Below are experts of layer 2 (counted from 0) of a mixture-of-experts language model. Rows are named gate (a neuron's input weights, with its number), up (a neuron's input weights, with its number) and show model dimensions 0-159. Each number is 500 + 25 x the weight over its row's rms, rounded and kept within 0 to 999. Numbers have three digits each.
Before each expert's rows: "mostly gets" lists some tokens that are sent to it at least half of the time. This comes from a sample of Wikipedia text that the model never trained on.

# expert 1
mostly gets: " Tom", " is", "==", " players", " artists", " nar"
gate1:473505519478523479551492500516532472509530508481521471477492547480497488536495506500475495503488516483538461449472487519536550487500475514494481494513518511482478499540443490480482497528468471516440531533494521488516517529510468505494456519501486509493522493494472532512480530504509491507505527498506504476516504513521520546494525547550454479514522485486493547486501492496484506484478551469461539509507535481509514487488543509511516486518526534514481489494510474469496492526503487
up1:491525524486511493519465475540495510537484507604509535521486486508522535528517506490519514578483454523481529491502512497503480517501496490488511517484517513492459511482517445468546496516518488482468492492491489515490567503508505483465443491513489509509474504495524519514539535459505493512468468496515495502503515461467488513543533522465512501516539477500477521503489496484484494524490475520473543483504516479505481518499519509523469537490514511488455486469510508468496508482506505
gate2:448490521540473456474472487504503509480546493441471523468553463448476517536515476500495493471495517443499522489542480499454460485512518500497534483550509507490505504539491550497514500507499511503445547472461482525525476493490516520529523467462515507502507502485514540458492507469477502493524506457513525481495480492448481526500516505499530443488451525499513505491510550493490543515494535523494493492489499533477485553491498470504489479465486558535519542434472466469505521514530473
up2:493489502506537463463546458469493560525487486473550518538529433513474521496497510549528454502548496498543431532507518518514512460485518510502479514516517478492519495498520512477449496541515545508478495528523465491540477558495468514540471512528474494513548509494516478490534513499473489514497505483489483449476431488507510483497481530473515464501497475504461530462470485520515508528533519453464503470500535495480478506446542481534522509503512469457463480555504469500552518499506493
gate3:493508452497471474501454469472486507498503498485531439513478448459503541507472511507474506536500488455510496543516465512501481484500508551544508529532539499501505518511488523501478502519512521482518479487517506461478548511513487466529509464497484502492497476527466455471520484446516475530479523432519475495500516510486524482496539513548495525522518496476495507510470508513535481552511488485504519474510475502495489523550520475502484566516510543521508503509480493453512526480512450
up3:498501518457514519495446499497473495509532525532501508518521507506531494478533487495500519523497464502490538522496505535447496537533502475478507522472566497492515494528474458473526475500507470492487504550533508495507534500534531497491509482545497529500497497507505517529492499499512455498452525498487482500515443513533468523544501518504526508482476502462510501425520463496504463485483525523463487486540466497525452548446503497472460498532504489498488492510493501511514487505441531

# expert 0
mostly gets: "–", "ations", "%", "ation", "ions", " −"
gate1:508539483452502503496542464527442513512493499490467521486525509508490518566541509489509560523506496451512467503518488502518473449498531522470521501479510505492525448527552487535486546517509468536486492522507484444502524521523492483483483470490468505495483503499495535486505505491501500505497514492498512498508462516526478481485518522467512529477589441473545503488496526488483528486472497503493515512491478510469504493497508513515485534515550502461516494489475508510509498482529518
up1:483515501524464450472500494524466508482528507501533502517522441488514481547479474462498518469523516489529519512492481506500509501491488523493526495503500500497467511490495485496494517512493544524498491546507502496535540483501473486479498533493521478550529476487543483491519503516522505489474536496527469494550506462489488543468540516503511505513467526489520522454492539490499509489450522507531468452474519521464495502499469510453496464498509494489479515483497563525466507472473562
gate2:497491495471494515528499523467515478485516507514480448525493486484521526475480484484516468477534485498506523497465486440490503510516493510483485498518488526468526478531489503527492530488495505469524499466491526507482454527499560508489461510507529533543540515492477472484496527513490452560434536498438528504524489510474461507549491503467481517473539546482510447515506472499492485530517551461531474499511495491505513511473495482526504489524512570506482485496481492525476473471553517
up2:477480503492486460508513493488501550513528498479541477493506467440486489489493492524499503501517487501528471538493561464489473454498535531478539506530473490477531483492475518501528512496459532484541488496497499523505506510439496498477480513506502537488490488498478515498497491539468459516483525537544504488510503435472462522529464468501486519495523493498483491489553489509490477503526511492578500470499499520475472497446475495479519494493504517513462515503462473537508512556544531
gate3:516539501484474466540498497479494487521468529531498466483494474515521553504462518469520556498496544502461479549479463498483501493480486498494504545510496466495467524515508490510511522514504519476544484466484507515507458510521481503500497440506480478479508520493491507497489481456524483545484498478446569497493488466465498523533476495542489517527505537486501510507517500472497477486452465508479513466462523494480497522483487486531510486480469494520563512491524524520450517499521512
up3:498497475467528504460506493513512488504439523495496540518504482504537507539486457522492482504541557513478484469500511512503503518531527465453505524534506488474498511485533484503491476466523546478488485503474545511504470488502513501493514484500515522470551500540487480539477502478498473536485554513495497561501450492534499491512510474514504501484525484486527465466491495487486506470502508529480461517511515527510470508511467495495505508541490463474493506511509501468458520471524535

# expert 14
mostly gets: " and", " or", ".\n\n", "\"", " but", " &"
gate1:496500498528493500450529479486509522504512540490537532534501487466525486509531499523531516538544486496500497504526462560529484476467461506468480534493516479474441499469520562478498509545498491453529515481474500497450515496504520501496480509460451473499529453540501516501502507518552512532511527525518447533496461502498514553523502493497489519513508465510510470546501493510515474493507472534519479480519473505504479497509505505487468520436487518489482497462520515537481508521495491
up1:505483513482495483516505465485490500525510513523486463550448522519504517476479440497508556529494527519501476520461494495483481531529496472471509515487502518532480473519469518477471505539474502549469524521483491526457495513499532522486516527516486494537544469481458492508502524500476437483506498492513506486479451479502491560511532524454493508475499483449503492484476478530453510507508495492530499551471492509541488535507511499499507539516470501517511491470530500494499520509476459
gate2:531537494534487486501475494525503528516513456502497475533538512542513449538529467507511490501508458517549498468511503507518473517514476461493485482493494469500467501468547469469514487506519503470468516485496450463521512454487526513460527503512496486501568531496496488504488525508493486513465510498544493529523467516519519447534537480480512481528461525454501455478507480498499513488499459489510568466519480488482536482508461460465492514493550474469532493480486478508496494511521485
up2:479473441489502508516497532486509503506456490502471525463499498499493513464462499489492559524489544454536512477494488516515498450540476507447493498476503503536487491486464491491475524540493520488481483489504471495488528521508497519490479549550501474476549520479490471510471527487511478511470519488496529467456516477514487471514533490501502466564519484458510475477507464474503500512457496482497533498538443504549504461496451479469489509524509488483483501489523483504459477509505526
gate3:512523456471475511534492471536470474521498520492514548499514477511525506523480488428505497510524458519497491483521473501524509534461471501499527515538478497499431458530510484529454480516492505513480470434466514465493543527533521503504519482527482480512507524502482485447509502486503540471471519517524530499489490482506489455523549517513527492497513481485505509498497511495495462542547495521495499537493502521452526484493521491502469500482532486495528456518465489513543509480472525
up3:485518484532497469517519523499506474462499518483490485453532468462525531455517485516448538490483473513509523470527540550487525514466489513494520541480486472486514545514478472525490442519475515500523460478467475515501462469507447462552504510487515495475510490476504447474545459493501501467488536486483496517490516465485458494469452493472490505522489497484485511508508509513500494529466528519488496506526467522529500468505514489493510492541500487475486476533518457456493509512490516

# expert 12
mostly gets: "|", ",", " (", " of", "),", " de"
gate1:472454509465511478420474541502502501456513490492511497501495498471517502530490512476501469488453530532507497480473490505466475503507483495477520491527496514521466473511548514536457496539481484474426504496511498476510491494500498476480497485456462524541518474533491470467503516506487507521480503487454554474465492493506518493524479543500528520470552522500483526517508474494560497500509496480508493518486494528457487550496474474498501544485506497495518478559460537478492497528496509
up1:511468497501512460497535513510448510478450519495487508536492506453501523485493536462506546471513483545525501492537467476467509507521486482521511523467500522474478505532473487517527489489458509476493537506499480504497489491512498509470506464516488528496493521467529459511507519512465512510482451525506549535495524496524486502534497507509483530488544490483513507480490525484520509500537476458519472483509482500513455438504506474436471500532484481540522503547505462495507469529529463
gate2:506531518502515476531514403501445480543487494477515510493509520520482503498530491476498483478481465521506488522501513468499497486507469519484459467521507501481544480472469519491500491563545499476530520477487535464506515452536486496455485518485471507489453517496479451464475519523525477508463528485477516462502526537483474497488500509478482538497461498482509500520496486500482512460542542485552460499507489493526520531502506527472441497456495448449502494462518480539506503525448544
up2:485489475505465513527500488522512497458451539520504548537516491482502477517516538475476446452470480510517498490506478488476548475481503496493527519489480518509518491465486461490455532504511490524469512532509491542472463497470537487516561521466533545490538498501492505523456547458498473479492488504485509543499509497519526470516479481541499510538507501522514527476493499461502537501507536548523522519483486488529540532480541512501505494494541534496533505456462487463473507470509503
gate3:535474489525520492528481469464546505484489484498521505474485540524532472524528485503537487494474470472463461473501484480478521516501521500530512524509520516527467535464451507518479553485518513545486523491474493478500482499487514493508491480493482509524480471514525508505477529465515483506464541476512512498510475497522502475476524501503545508488466514508456498454524499522549457537499503466516550460510530496454478509526518549474507514455480485507458503483511516492508493519502495
up3:463497516487485557546490500513450505534537484506525525511500526493469485477512523488516525486472521504468491524483467503504503498495498512475519482486485505501519481496484485511473520522533547497518487529527504472486517430500479511498511545512518498513481503476540508536540548493537522462507543492501516456509484464447485480506501503514506519510505454468485472519492492496488480471511510492498496488508506488498483509517470492501532486484537439569495510520458515500522505524499500

# expert 10
mostly gets: " This", " Robert", " President", " These", " They", " The"
gate1:475457499509448483493493469509480514506527519478484520482510482490497470484497479543479508509454438496522461495540475510477480473469495452460568530490490528462487533507575522525479486482504479501524518511494534555505523534506534507497504499516510488504504489495497512521491465449459519494453483478515482539460538484485476504471497505493476496485471491505494515448528541479502471525481479482507511524511569485450514491523518520533513508509502547493541512527482497535494523542502505
up1:478477479480486458468485487530500512496501557518527543495513512459473462452474473506523500509537512461463493479542537475481483479519455454529483539487490495526527490479522514495464515482507505480501533482473533531517507500481522484478524454477482495539479467480550518510550467509513483521465535475501504514489528516502541511515473460501483466498443484453513505434513523490487492525474532521501508495533534494504472514542529498501461501533485522513515463501506498508543515527549496
gate2:502495466468497497496519520518499520535492489541496470495537519494510488515501505537508526457506511507539491492500523532491495504517500514533480507533513533534469508509481497510471512457537494493466495500521503521496454513494450520499527525521444468490502495444494494480494457525458486488488537503500508504503455503510475472483497517546498519528492451483525504495508485522534518519510471474531502534522514467499496489515509512526547520542505423509514494500493500485457500583526552
up2:479451453489508508504485506493504524509497472499543480522514467487518494503500511554515512517457487510516479522486447524486523516518491520502505542483470473522505526504504514464502514513494450473487494488479491503467484518481529509514520492496489459513518528533480489491531497494483508465497477528473477463495520487474491471476555502499502457522485491483456521521526467495497472482505538459595511458475497490522467549529492486471502507460546515513481529526522504522548481504464465
gate3:498464515496524565456469516556536537503511516498524496523491550448474493509541464496537511473485543476481484476546500493501490519522498486530486532484463471487491468515460495545479501520513482523482515516498488488459502507525518504484503494515546505448513481506452509518507499500545490491498491478484547495540513499468480474464543489504519498514521498560500524472524515510472491476490524502504529486495508468483491504484498476488478489496503509503529508501475501461511510544507499
up3:520485513549479490502503523474496461474458514513532442498477484491491521496479504483495495498544530531481500513535523458523533483485490541475534507475528505492524467470570533480522508477510476457472498527504480464454523524490496475501507471502513512491484502492529532479473524559510498490511512516511485508485499507531524486470486508523505549477466504490489503508496478549507485491467477459501482508425459517469523486524513494492509484530512478512533511466497505538480495500493489

# expert 6
mostly gets: " small", " long", " best", " no", " large", " land"
gate1:491491537505503506540493474492504473531472540508525493509460487527458482499484563447477501497499522509491473523492521456515490524563505528441559504494484495497486512551526503459485517515521502472481535479508490512490514450496522471486514474501486511487526540521504513470492478496486533513520519509518520506479426535529479524511493523490544501486464502519521502475540513484506521438483499509499487520516519508507517525514468449461509480510490524491496514469537531501557541497469490
up1:490462479500484531496522484434505501530461528502525478501463494495502474562476521520508448524478531531526487500501498490528471484503498519480461520524514483505521489546502491535509507542501511527505469513487490523486534550493450460527507507513516494497546522498456550491476471479464489494497464506493538467525461504507517445484497465494547504500483526479560499482518554487539512470484530513482494502476509518479473494481513505528500522453459511466469488512506483531521488515460501
gate2:500512537454516501475495469515504462506489470482498461503472541487488504508542466481418470472505542507507490501476475477437478465527533510538461485517508510488498543502485494476527483538519488510505517496472492504484487567500508533471524478484521550533482504517535505552495540527504469523496473501483481543508514495504533511509497498534498482504507536494545458459527528521488530496474523476493491487506543503472499471444508485503464474519478455487480500468487533526475501425539498
up2:533506505497473522477486476488494455523504465491466497502517474476508497508495499484463493480492515551510506488494495481479530457480503517501458518558473462527535494518485521496526504484510521492479499495474510521508485487483511478547478450494487531445576492493528517538446477502486490523489493497501526510478518459476498508516551500542517509510488496483462481510539521494508482486504533491467514502523488500498485542514492468527486491521533502492500478506483464483501505460506444
gate3:502572481476477501486491517502482500518523480498493454498497468492517522492523472519488514473494480510481535487513513513474535541486463483491523471478464487504481469523502478486475496500516487497543546468530499500493476508494546509498516487485453482462500543491483512519499521560521493484485554488523500497514506496494507523523481485504461488475529432454490481524481470477492467513493472537445507503510475484481529502489502459509483515488526484527490503539539509521540461510488479
up3:474509545507487492492485498447483552498493483497525511485494514522503532514519476491485498524495528479504485477540490476479537511508499513548544545509487490490494526517494522518492513498498505503474496484514532512505498482492553540505522508500519481496501509483524508509525527495511489470508487523501507510487506499482467524478492511524546490532512514402496514545475505513480533533506508468464491499438524483486528564483494492481488486522517513495471493508535467501518517555452513

# expert 15
mostly gets: ")\n", ".\n", "\n", "th", ";\n", " third"
gate1:529473498528560514499483468501465503491477477489516507449511498486495477527478514479472521461524519451553509489515524500510444494499481515465538462537453505543510480475531540543510526486493507502471503518513499496543511484515538497450464449511537530544480475488449524484508488511487499474506553524466475547470483482459520518493504530539493520476458501536479492478492504523478494520471499503473528538489496487500502506490519485446512464501488485512500471506523483512515545483461514
up1:470473487464482463529530501505455470505497517479537495460465481472524525479473469551428518505527514479473501499506519446502492533501510519526473522518490488493505494514481499544505514489490493502488487529494488473515562473525514525492491460497516467527523500541537523484485502477507532495481474508507508499537462577530502493497461513477485515474520465498535516517455509495511486513516433485469500519530521534509527481469484544507520497504439547532516460496486511501507492500494485
gate2:445433502515468522500490487494488483511517491502518495480504509465473479462521494479498511510482496534531479551494537503457481495484477503460507474514485463483500495479468488503500461509510474510510480523512528476495526492528499547502524553531486524507507479546550512547466461486475508499493513493484546512497431473474541509486536507515501528497503490504486513530477490481494506482531525497527513504470511492488513505512549481511528531544537447499529468476498492536496494527471510
up2:477470508476544518498557441488497482469494506528549469473495475469492511459515541498484506519508450505485483500504521467504566537459473501521475482489535501494536532576485472510517495510477513472499474504460478504473473519484524492469477509466485529540514473507501499507540518505498539503508495507529502472492507496487494482485531530544503468521504517523520506492490507492497525521472487529537507485530518525506475516510533506509496513486457497525503489472494495545503498495460501
gate3:503534544532470483537493467495507509520482530482494491458546466497504493472534530494479499501508455494511488486457510488475505464476472543502496487524536490463492497491485527480501486509467483508545494493523447522514494510516529523450501455482513500509478549465503457503504509523545534518490518476490460504509521540507543509499498536475504517567513515508492476473480557472488475500495503508531489571492486484515505541535510519474484508529533473489541493488473499511519511484525493
up3:466559464530502492514471533512556524495505529516482503492459477522540504476523509525482506477484476469493467516498552483500484510533488491524523497480474558499461515524464511463470499503476464510500513488474512515507521531534522493509480482471506545503506567457448504530481487487530497496536514467521495455508500507483449470479514515501506523528530499511487507493537467510464500486501479508508535518479522526483508497515528483528491495498521476542519517533459487511480532520488516

# expert 11
mostly gets: "ford", " York", " Smith", "ington", " Washington", " James"
gate1:459555535456489500482481532478545475508514512470514491504510518488500513525471474536492481518525481459485471502522511483485493506501489492484492491514469491519514511505528504486483500491496488517487538485501533504531527553507507463490507536519493525458477496507461512504517519505502519531532515481485478554528538499485501467501535459499516469531463502465489449497465554498480518508512534509501460502503555475532522487508529518485552478500451486479517483501492514439463505515519500
up1:495525518537529546491493494462522444505486534471501504528482493497545553449496465469510511496519562515529485531505502521489494490498530501468543523467474473490527504545506500497541516484522513462524504519551517495490523488511527486488489509502553521513521519509485523445475510524473493470528504513493487488487525482503510514518496468476440511504495485499465504482453554493529485500463500503485487484527520498485483491507520510478455514501536497457500513497501510506502533479518459
gate2:459525471471500519521523513545503497497524514456471504526444519483492512518483502473480485460501487453534495543536479492465504487481517497517483531536512534503548500535508515521458495520526489488512521475511497512443459510501482503477515500464552528482523505484489474476534541467482493508523483482502541520510489509501529468522497529511495442477508523498497499474468520486551495490558474517493498515513550521505549504477529499529538503518523513537507476468545456521510472509504511
up2:525482508516476507479490511519508518491522503486503492476502463537524471510503535471470579546475490481507491445522509499527505542510502478508472533495484465462514467518508486492504503501513485463462531506519587495485496481564499511524498485512530468511502517455480454507469501497526492467489486514514458498480436491486496480457501508475547503526499522497550525500523521507482480482495495507486487508479511503522502461425512501564508471495533509495500520479504509448513516515506485
gate3:463507458490526513510463495529474507525534538461504513497479474470529513505481550467471531498523512489506493523518503471462460499520484492525474522487478496531498555472493501470500451496495527503526442559506504519501485503502493507491533518475512499503548467514498544510502529467497513521512541449492488452507502500456514519481517498510489540470455496547487516562524499496511501496514479515521547485488466554520508505554518487476531501498488541508519491509517514497497533522477491
up3:554541522542486505496483487501503495509509519489482524474486465466493511519500496460522461522472491483482508520501491500537498538492462525492479460461538513490482481491550455531495516493475522501514548523539531541474499504501440498457486475529484545483503510447488469473488510523475526500510514495539521475465511461513519495512484478493511548503523502526508520496513505478528485513460517510497475531470482524485509484491530497462514540494472531505483452522503513464530517485490487

# expert 4
mostly gets: "==", " with", "===", "====", "-", " include"
gate4:517485493508496517481514509498525524498497523487493557504496479498525526479499440501475462479483497475492498452449471533515492504476511510472497505496493547468479455470449480471490467477512526471464495484529493505539490523502539500507535503467470516469496516493514478541538465500533526476495493513480513520504521486464496538504490511469522498523561486505519516515484472516512472506491476487521487454503504523527507519464543484512536546518532495512485540537499492507549514492543519
up4:494506493457524479522507503525526504531480545492516501482500497490471503496504477507482523541477514504474527521488544494454473514499494497494494524518529524487525536534520459530472541486454517507503490469497551502507460471476516528538467522497482479503502474483481467531527513507481460514505491507492512513502531497559472487524488462509539476533553519513523498496544480546479542499498501469510510474527469496533477501487532512512463496528489496476514507531488484530494496482540492
gate5:493485494527476500466466531544521496502517489483509480507472474501455482555491487536481484486492491518500498487520533539503485477519510498473507494474500434440458483520465529495528530505469462460513456501516473489488505501466501468494492464467475517478506507538515515507496487498501473478468495507478498504513490493513495502498502517458472449446486488534513504517478525509512538438515473498438472506537534493525479534469491462465529557511513513533494518537490556484487448497485485
up5:497491519507480529495471479521470508466503473470474526480499488458514448508479521535474489486526483453499530524506449447537468476532454501480491517483480504513499519502485511492505506516524508518513479520476525504506506508568476477503544519509516496552496502509488487447562537490481485521497515489484434457494482516474469496485499468488501482519510553483494506529521474512499478519447481467536462491508519507481470491554520477459470495458552509525508488489484492468501518568502535
gate6:492484494508481459477487515486484470491512471469537445457510511501480492467485512498521506458531502504519504538530482531544527468542466517458492507545498509465485489479507482492476521486490488485470503471488496519440485534497463530535485485547493455520487482510444484486483474477529453500522510480536517493479528513470499518513522483501488497474460499531462508490469481508502531529494513509557454515486479453528516492496523474515493475512535527469494465477470467534504458480492540
up6:481464536503470458463508483453502460475533469522524513494497520499458471540488488541515504521473476505458487459481510490504477490462501519478459489493497459528490495529437522541518453479470484462502506533470483536491467493513451462496490500510444520524529478505507457509508528493518507475502553494512489518488502508510529490501492535513500465524535480458491525436480537492496508505497488532521517490493501509540478494475447516517521509493507513532464536500478495473475498442514527

# expert 13
mostly gets: " st", " l", " d", " dr", " g", " fl"
gate4:511525468500469532460507498522471523501452491524458515515467514497521549502498475532516508525492481515505471498507478472481456515495448516493552473471544539497491468494492482498491482502511508496545542507482504496496517495525511542474504506482451477456522490497478518489483475463480544471503479473519516502527508499507518508515534480534501500487529528526504474487497530547496513462515498437515520516449525523528536506503481480478533511447536520473499462487462488526499494488474467
up4:520531528472515488457521517531517514512537510495510478516506492485456493487503448514497508495484488525488507488527487453497499464485482423489459494542499483505506477494508507512506457506513472482537513480515469485533442560477497451503542536456479488485521472535451503494489524512484513497474470496506482505515486485481482465498551475491520493504501477515510488479552523527512509511457466516533515514488509530519500496509494463523500472503507521506500493519485476456529501495483462
gate5:506532568461492494523516460532520515488502557502493523497495499501503511492490485452461484435538499477534497508487476468501478504494551484533501514502521473495497484469461504524482508506463479455504474545488479490495464510480495475505521511477510488504480499523512518508560512546454523481462470512527466500527520487495510539520547488535496471498485539534482509494521539531483497533512498508547488500515477456461513485494535502467574519470514514522488510473468472503481526476481497
up5:501505454518526469481446515499454474463501490512534544510501475494504516512520506521513475487484494444482475530496535486460506493499492519510492493499499513447498435491488521491506550492503457476556477492498515511498495453480512479515509496508523505471455514456512514519523514506489530519498530440509463488507530495479524490556521510544515497535494481500476480478471523464502495496487505464487507499526548501511501513500487473463496495522542493475499511453507528496457519496516547
gate6:515515494509475497479455496494469504493487484471481542466485508537505469516500540476497494507510464492484470503469504520509509532494500492484477533515513528506517485500503489491472499487470491486530530537422510491555577522542499473513483510493522525526517484501508504527503514504501464489520522528474527511525479497458521516517482504477510505506488548528509494511476528508494475520490489499501443515514529558532559492493531537483491478453534467516542468501505502540502478512520503
up6:484516451450499513511505519484433522534506516492506534537480460494481470506501488494510497499502447520485532475529480517489499484506489512505499464437486488541489501491495510480492476480472467519501539518506466517502497512500491478507486516549511542519509534517489498475518458491528488544471479498431495506477493497525497471517487524489496501521479452480492510527515537556529512510509507492513470510522494498491467446517493495519488466476527495493537532549528548505477469509514459

# expert 8
mostly gets: "In", " Ar", " Car", " War", " Bar", " My"
gate1:482458504437480462487517535545518483481526529551487472477509449475483469516474511532517477510529479495516512529505506497508534514515478472480484523496469465497521529505532505495512536473481459488483490480475524474509488454519510473480491484457533502521533472515490458544487493468476568518486522504491492484504496471508537501483543504533523524489447467506524490490474518477524495538508528523517560499509531515500488482509503481471489513498504476498537460496488545492492472525495540
up1:506477488509508511517490474519499501551512510528516515496499524508509502491463495513522510506484487516517528467493521494524545484509481451464495500484487460500503503526464501518485515525536473529478519487483474518498454505438516500555555471466538467507519485498512448508553512501513549498517489515501530485501488491531559500500539520475479444530520472522495527490496516516558504513494482508512533556434502491471478530532483558516522462512481455492535486487480449508483496469487484
gate2:482467535497488529521503520481523483513524485530527522481517507488522552520529517514489495522566518502501476450488564495489474500517517527497520517545485464449506465480509512510536494516486498470488527486534491509519496477526547451457474491482463484504524518460461547472501465469492546488490529528467466470485446477496490492545466522449511492544485473510508478482538536510489511504554461509504490563491501519497483457523544518501491472484484467502502462499506519498507508485509487
up2:493511489510485528514537495520526469497507485527478495460484518463524536550514508507473475511497532485477492519499508510496565474481477495507479497500501474466478479482500508547501527546431513488540508536502497452499432496498520562446474508504535548520506491524531508503498507508516514489546521521516507446475515461514508455536521471501519492555511470527480490536526487532483507539490506528430534477482560517517496491526481465467486470485456511490529515503493509504497466533483466
gate3:484502507474535480516483494481489496506455537477526538466500503535530462500535511510522490511507520487483475469522505493528477499472496440488451503490464451481504506516481479491483526522471495450472499506456522499546490501508513470488466500510535463475499496502477502512470521500465494514459498490456528519482507509487535481483486546526498506495509488500468465514529550507545532523529471497523488532520479528498525519498510531525529496501519458527511486496523471502498545500506458
up3:490451474489470472501513480479502487476472493457503508530511484487481489542443527542522506516506501515532485434504516541538457513488513446503482496507497471473484496486507533486477482529485473474509509488507557511527489459511487473522507492441533493528516547501487525511528513468493479563534493462484458508462438484562536521520526522476483529522493492523491472507465540518487478466514498499518498546440506488488503470467479488478503456540537510509480481512507477521488522538479456

# expert 5
mostly gets: ".\n\n", "\n\n", " \"", ";", " that", " —"
gate0:498475504449498465519522504505497518467493519461502481490515492496486446481497546486477496512481520544456516476517517500522473494491527497528523486539519507461537531489485505489488520474476475472531501507533520490488479467506514509492499513519482486494519486435501510476527466506497528524482509527531480561474507491463516486535439535509467527505493492517514461486534492471447525512475445508519504488488505518493555497516479491468532517499544505499506542476485490464517523510507482
up0:501530535518478481522464462506471482465533519483530496481541512463482474529500493515531464502477507510499449500484503504500487522514491510503509503482514477509501484501525529446558512507463517495454448498508499518510515459456458485553503526531498534535510503516472492532470545481508481499502541473530489535463553468526468485481540493509480506505498519504462531510521489538498532517506485513499499518488466497487535513521444547489515482500496479480508479524511482540507500519473476
gate1:502478467552423481497526500545518482503533484514471476463512470512514465526522514495471491486501505501533466504523511514493466532448505481469560511518481516469516490467490527466524526536495493498487499504493505506497456495481510479512444500516445520513531479546538497480484478486521507552484510490454538512514516533520471486503545488483519488492511503482474535470466542539478512510538464563472474538509510494523493522491459478490478486516484503498472504465500532529566495499545479
up1:541512487556492472531516545523493514440502487535496482498491526533491482500498516482529496535495546533504478504502476501503521481509461499489550489531522476480520485507543432479464518521507514470473520532528497512524496488508499524529524497508522525509478494508483502516482516508493473492507502504535546504500488501506508494482530487516463539487545515503452505538459518517548477523491445550517476438494494502513493522522515543471489454547521543462501527510492515474544439484506474
gate2:467491494469455507497503507453466529516484503514492476486479504545531531535541474452503498487513496488512483508501455517530432500481556500537499511505507463469498516510491488528505508498485511512525545504509548567503492495510495497505511478503479496491494504528530540492550494505463468480521517463493477467474474536506495494513542521452555497512483490570483534494485471487548484488545516469516492522508493530484496476479451483505507543482498509518538467490521507481449503484522499
up2:512534508538478531480515524498517505484491478507509459491485501502486484495532488514498540484502527505445487479540546512495530490454505534480489473533499515449497483473473494495489454532500474485543530458485489493480475467513498491438472515495550518461502517445461483472456488532484522493494516507448501481518503467487528505501504453512515552539525499461470482510530509479490505479465546490491491503503478518499475529523512496580523478535494518507504495524531462484479468495491516